Weights of a small mixture-of-experts language model, trained from scratch on English Wikipedia: vocabulary 2048, 814M tokens.
Below are experts of layer 6 (counted from 0) of a mixture-of-experts language model. Rows are named router (the router's row for the expert), gate (a neuron's input weights, with its number), up (a neuron's input weights, with its number) and show model dimensions 0-127. Each number is 50 + 10 x the weight over its row's rms, rounded and kept within 0 to 99.
After each expert's rows: "gets" lists some tokens that make up at least twice as much of what it gets as of all text; "mostly gets" lists some tokens that are sent to it at least half of the time. This comes from a sample of Wikipedia text that the model never trained on. Tokens count by the router's weight.

# expert 14
router:43 47 46 35 52 38 57 56 54 42 54 58 51 55 54 48 46 42 36 54 53 39 42 45 41 40 45 37 52 49 37 50 58 58 63 46 57 59 46 23 36 67 31 54 47 50 57 59 53 58 50 47 45 76 51 56 27 54 56 51 48 51 52 67 57 35 65 33 55 43 49 37 36 51 59 69 38 41 53 48 47 52 63 46 46 67 53 46 48 33 44 42 46 42 50 44 56 61 45 42 41 31 41 56 37 48 54 38 66 54 48 51 40 32 45 49 55 75 65 55 46 53 43 74 61 60 64 33
gate0:46 66 58 45 53 55 56 67 69 57 56 46 52 29 56 45 62 47 44 45 46 63 57 43 45 58 44 44 34 60 64 46 58 74 56 56 58 60 58 50 59 45 52 36 40 47 62 52 72 59 63 55 45 45 51 63 42 38 48 58 35 44 54 45 64 39 55 45 41 58 33 55 47 56 51 69 58 51 46 47 56 27 65 62 42 64 57 56 55 29 46 61 40 41 49 47 39 38 49 63 60 53 70 41 40 60 69 60 58 55 46 46 58 69 64 52 61 65 45 62 46 58 58 55 52 45 67 42
up0:58 47 38 44 53 50 50 52 58 51 57 65 61 41 43 43 57 42 43 37 36 42 62 49 39 54 48 53 25 37 70 51 36 78 46 33 54 56 52 50 62 58 61 54 35 55 58 41 47 50 42 62 50 59 46 48 32 42 26 65 40 54 52 33 62 51 51 59 48 59 56 53 41 36 57 69 57 51 48 58 53 44 59 55 63 50 50 48 71 50 53 62 48 47 50 44 43 72 34 73 55 59 54 46 57 52 63 71 60 35 42 66 58 55 55 54 59 55 52 66 64 52 56 43 50 53 43 42
gets: " in", " re", " ex", " for", " con", " of"
mostly gets: " re", " ex", " in", " con", " pro", " un"

# expert 26
router:39 47 72 47 49 43 54 57 63 46 49 55 62 53 48 45 41 32 38 68 48 41 63 42 51 42 38 38 46 26 46 34 46 58 57 31 53 63 41 32 55 58 46 48 37 48 60 53 49 63 42 29 66 62 58 71 47 42 50 36 41 57 41 47 47 48 62 37 36 46 35 49 49 48 70 56 38 52 44 40 44 65 46 50 54 55 55 39 45 39 49 37 53 53 55 55 61 58 55 41 40 42 31 64 47 53 47 38 72 64 47 39 43 57 42 42 56 57 57 49 43 61 47 52 53 65 74 51
gate0:53 35 61 51 54 65 55 52 64 66 51 60 54 55 47 51 36 66 53 74 45 47 38 32 42 62 64 42 62 54 53 61 47 54 36 65 54 67 58 62 58 47 49 54 59 48 48 37 45 56 35 42 69 56 39 30 57 47 59 43 46 60 54 50 26 46 48 53 48 48 37 29 42 40 45 55 61 51 35 59 56 54 58 45 49 77 36 54 15 49 60 44 34 45 48 44 44 48 43 45 46 46 52 60 52 55 54 57 36 49 47 48 57 55 42 42 55 65 64 41 47 36 42 45 58 53 55 40
up0:53 48 58 27 55 42 46 46 62 45 47 62 58 57 45 59 43 53 42 40 57 44 32 57 50 56 45 41 34 50 53 53 49 53 53 63 38 27 56 47 50 54 34 51 56 55 54 39 44 52 64 55 46 53 43 48 44 44 39 28 39 28 52 48 44 45 59 51 36 50 73 51 54 32 62 43 40 43 28 54 54 60 62 46 50 64 51 47 41 48 33 32 32 55 48 73 57 63 58 58 67 53 41 47 50 57 63 43 64 42 39 57 50 54 45 47 50 55 58 34 56 30 44 38 65 40 31 35
gets: "e", "\n", " m", " p", " f", "ri"
mostly gets: " m", " sign", " p", " w", " met", " f"

# expert 28
router:42 52 48 52 42 51 68 72 42 44 49 66 55 37 54 54 55 48 41 52 47 34 53 38 33 45 32 61 38 57 59 32 48 47 50 53 56 60 36 55 48 61 39 58 60 45 30 55 63 76 49 37 62 56 44 56 45 55 41 43 36 59 41 54 54 41 58 48 35 45 53 44 52 54 67 61 53 43 47 57 51 51 59 37 46 65 58 46 49 37 48 47 56 65 48 49 67 67 64 48 39 41 43 53 40 47 53 45 58 48 56 37 52 38 43 33 32 46 60 71 61 43 56 54 70 77 46 54
gate0:44 42 32 48 42 62 61 63 59 54 53 48 53 42 59 36 31 52 46 55 57 53 62 43 59 47 45 64 42 51 67 42 48 56 49 36 41 54 59 49 47 51 27 43 59 34 52 46 46 40 64 55 38 59 57 42 51 30 64 47 66 60 70 48 56 28 55 51 47 59 45 52 41 57 67 49 52 58 73 54 44 47 25 49 60 64 57 65 59 70 48 38 48 51 43 45 61 52 29 65 63 57 48 62 57 53 34 50 58 59 46 71 61 62 56 62 43 48 53 40 46 53 37 61 52 49 55 51
up0:28 40 42 53 39 62 68 47 40 54 50 45 62 49 50 54 39 52 58 39 45 39 67 66 33 61 43 59 57 52 34 33 52 67 49 39 38 52 37 60 47 52 48 41 44 33 28 36 49 48 42 35 45 51 50 49 55 50 52 55 48 45 64 57 71 50 39 52 62 45 50 50 56 50 33 42 70 45 54 62 36 39 64 62 47 63 47 43 49 64 57 44 53 51 44 46 51 35 41 47 45 56 63 44 44 47 43 50 60 55 48 68 61 51 58 75 49 48 47 66 68 55 58 63 57 55 50 23
gets: "n", "d", "an", "o", "y", "k"
mostly gets: "ć", " 1999", "ov", " 1998", "tch", " 2025"

# expert 25
router:52 41 57 48 44 60 73 48 55 52 59 52 38 59 64 46 49 55 41 67 49 31 49 37 35 35 49 62 48 34 41 33 47 62 51 66 48 59 46 31 44 57 50 64 48 57 42 47 64 74 61 60 50 57 50 59 46 43 49 35 40 69 43 47 49 45 69 44 39 51 48 51 47 70 40 55 45 40 65 48 50 56 54 52 62 52 45 47 46 36 67 59 60 61 59 35 55 34 54 46 36 45 47 57 44 60 44 49 42 42 59 39 35 46 32 43 44 67 56 66 39 63 34 61 50 66 55 59
gate0:33 37 54 58 44 47 49 60 48 57 48 57 36 47 47 67 37 47 50 42 49 44 38 53 56 38 42 56 51 54 37 46 34 45 46 30 51 57 47 36 43 49 58 47 38 33 31 60 46 58 69 29 46 58 54 43 34 62 56 52 40 45 56 59 62 38 57 57 28 63 60 41 51 49 49 44 63 48 34 56 60 39 62 40 40 88 51 56 34 42 53 44 56 33 39 59 54 48 56 40 47 49 48 52 51 48 56 39 61 55 47 38 79 49 44 56 44 64 50 57 50 44 50 51 46 33 56 48
up0:47 42 42 60 44 52 57 46 35 52 46 44 59 42 50 53 47 53 48 50 50 55 46 51 51 36 57 52 55 46 37 58 52 42 42 64 40 39 65 63 57 53 45 47 68 44 21 41 33 54 54 49 30 48 61 49 53 50 42 48 59 67 59 37 41 52 42 53 60 68 64 37 39 58 44 42 57 51 45 58 58 45 60 38 52 67 39 48 52 51 37 39 44 43 53 60 79 66 61 80 40 52 55 72 47 71 45 53 50 49 56 47 59 44 58 55 31 43 45 22 48 59 40 51 53 48 44 58
gets: "er", ")", "ation", "al", " also", " ("
mostly gets: "″", " city", " km", "Species", "•", "^{2}"

# expert 12
router:45 51 59 56 39 57 64 60 46 39 62 52 59 40 63 40 60 45 46 60 51 43 47 45 37 41 45 47 44 47 51 28 55 67 56 43 42 63 46 46 52 74 51 63 49 62 40 58 56 59 36 31 42 62 58 56 53 59 58 34 46 59 50 51 49 35 74 26 48 54 44 41 33 70 55 57 32 47 48 56 55 26 61 41 50 57 52 43 58 46 50 51 63 49 51 41 67 45 42 52 32 39 52 58 49 59 48 53 39 49 77 30 43 38 42 41 42 50 57 60 58 47 49 60 56 56 51 34
gate0:45 46 65 66 49 46 45 72 35 69 50 65 38 37 39 62 35 54 43 42 55 45 24 43 45 45 43 60 46 68 43 45 55 39 48 48 61 58 41 39 38 63 50 79 59 48 59 49 48 58 44 51 48 50 42 46 50 45 55 44 62 45 51 62 65 40 58 43 44 52 40 45 49 48 52 44 37 26 57 55 52 46 62 53 44 59 62 37 57 55 61 57 50 55 46 69 62 55 45 46 50 49 39 49 62 46 44 52 49 57 51 50 55 40 61 44 65 60 59 69 66 66 38 45 44 60 53 18
up0:35 58 41 65 53 44 50 45 46 51 56 48 50 56 48 60 39 52 42 42 72 45 41 56 39 41 55 46 46 57 60 47 53 56 46 71 55 38 48 49 51 59 54 61 60 45 46 30 45 38 40 45 39 49 45 51 55 48 66 39 53 53 54 59 31 52 59 50 47 42 59 47 54 60 48 37 55 26 37 50 86 27 60 54 56 57 52 26 46 55 37 49 59 68 58 42 49 55 45 59 19 49 54 56 53 56 49 42 42 25 51 53 58 29 58 42 51 54 48 50 56 48 52 46 51 38 35 43
gets: "s", "ed", "ly", "d", "ing", "ally"
mostly gets: " released", "ally", " began", " made", "ted", " announced"

# expert 23
router:47 46 58 40 42 54 57 51 51 46 64 56 49 51 66 46 45 39 39 48 40 29 47 46 42 51 34 48 42 47 50 42 59 67 60 42 50 52 44 18 50 47 44 58 52 63 48 54 61 59 48 50 52 71 49 67 46 62 66 45 59 60 37 43 51 38 57 30 39 46 42 46 46 55 67 64 44 44 68 46 46 52 44 46 57 61 43 49 64 51 63 48 54 63 63 42 64 51 55 27 44 33 35 56 30 56 53 42 56 50 55 42 36 45 46 47 49 81 59 58 40 56 43 63 59 66 58 41
gate0:61 39 50 43 40 56 44 53 52 48 44 60 36 60 39 48 59 80 49 50 37 49 63 42 30 57 46 59 46 61 48 57 58 50 61 45 57 63 53 40 41 60 48 56 64 59 48 74 60 57 65 52 58 52 42 50 54 57 67 42 47 57 36 64 51 38 48 52 34 50 69 59 42 39 54 64 50 26 58 31 37 68 52 48 57 41 47 50 56 50 45 55 63 39 36 32 35 39 42 36 56 61 35 45 43 45 38 35 38 52 49 59 33 44 46 49 50 41 59 41 54 46 53 42 52 58 58 71
up0:45 28 51 48 42 59 49 58 66 42 41 41 57 60 50 64 82 60 53 54 50 55 61 61 47 61 52 48 40 62 47 60 59 40 58 51 57 62 46 53 48 57 46 31 54 55 37 64 51 61 51 49 46 49 52 57 63 54 55 56 49 57 30 62 51 45 52 51 42 48 59 45 60 46 61 50 43 34 57 74 40 58 50 42 64 60 58 46 56 55 45 62 48 65 45 47 61 50 60 53 56 60 23 43 53 54 49 25 56 45 57 36 48 24 49 58 49 26 64 35 57 48 46 38 70 47 52 56
gets: "\n", " of", " ", "==", " (", "==="
mostly gets: "==", "===", " ==", "====", " (19", ")."

# expert 31
router:45 42 58 46 38 42 57 59 46 35 64 56 70 57 50 62 50 34 31 61 57 41 45 42 47 40 46 44 50 42 49 52 59 44 62 43 55 52 42 36 31 63 43 67 53 36 50 54 50 47 37 46 48 76 55 52 35 59 50 50 46 62 49 66 55 38 69 33 56 37 38 31 48 57 62 61 46 48 58 58 56 33 56 33 49 62 59 37 52 44 58 46 41 48 45 42 54 58 47 38 38 36 45 49 41 61 55 43 44 39 53 48 56 36 45 31 56 68 70 55 63 51 51 55 65 63 56 32
gate0:45 54 55 46 57 38 64 53 60 85 45 42 57 39 39 50 39 47 51 43 46 55 45 52 53 49 40 54 48 51 40 43 42 37 54 52 64 38 51 53 66 71 60 36 45 56 36 65 50 54 46 67 51 57 53 52 32 74 53 67 29 55 47 57 45 58 65 52 43 49 46 48 58 61 51 55 62 54 48 45 56 59 44 25 69 58 53 61 49 60 52 42 58 56 49 71 35 54 51 49 53 48 67 45 58 59 49 37 56 32 66 31 41 51 55 42 49 39 60 39 45 64 67 60 52 56 57 46
up0:50 49 49 41 46 56 40 51 31 52 49 52 52 59 42 65 43 34 46 45 39 74 53 44 48 36 50 28 58 35 44 46 39 49 53 33 55 47 54 68 68 78 63 40 62 54 45 40 43 50 18 50 47 38 51 39 63 61 55 52 46 51 53 49 65 50 70 32 51 54 39 57 60 52 46 48 49 45 39 41 48 53 47 37 64 51 46 40 56 48 49 50 71 43 70 42 45 37 63 50 40 45 55 33 51 43 41 39 48 43 61 38 51 48 38 52 53 53 75 49 56 50 45 40 42 54 65 46
gets: " in", " be", " as", " to", " that", " a"
mostly gets: " been", " have", " include", " when", " it", " that"

# expert 8
router:49 57 58 46 45 51 59 48 58 56 63 40 35 57 62 42 49 60 38 58 54 15 54 48 33 39 53 58 53 37 49 19 48 57 54 50 46 58 47 29 37 57 45 67 53 54 45 60 56 63 55 60 65 63 46 58 31 50 56 44 47 61 59 46 56 38 59 39 46 53 51 53 52 63 55 78 35 40 70 42 48 52 57 58 42 70 52 58 58 43 55 58 51 52 55 51 47 52 47 40 37 44 57 60 31 64 46 41 54 49 53 45 37 48 39 39 47 62 56 63 50 49 45 55 46 55 75 52
gate0:66 60 64 35 39 45 49 51 55 43 57 47 43 51 57 50 76 40 43 70 41 51 45 54 54 53 41 71 51 39 43 49 40 59 38 49 54 43 49 44 70 80 44 44 40 65 38 50 48 55 50 50 38 60 63 47 52 44 53 56 46 56 47 61 56 77 56 56 32 52 48 39 56 50 51 55 60 66 76 49 51 45 56 44 75 46 49 49 57 50 47 58 35 47 46 53 57 58 40 49 66 44 52 31 64 47 55 72 60 36 56 59 53 59 47 48 63 50 57 74 46 48 46 38 49 58 57 44
up0:42 46 66 31 59 52 44 52 45 50 59 39 45 17 53 49 75 33 60 70 47 53 47 50 48 55 46 49 58 41 43 30 41 40 52 53 43 53 31 39 59 76 48 53 34 57 40 60 47 65 45 51 43 45 54 40 40 51 43 59 35 75 49 51 57 50 58 63 61 45 65 43 65 43 45 66 51 45 58 56 53 34 48 40 51 61 54 54 27 41 59 54 47 50 64 49 61 37 45 41 52 49 47 47 69 53 46 52 51 48 53 47 41 65 43 35 64 51 55 47 52 45 56 53 52 64 55 36
gets: " |", "\n", " ", ".", " C", " ("
mostly gets: "′", " −", " km", " $", "°", "•"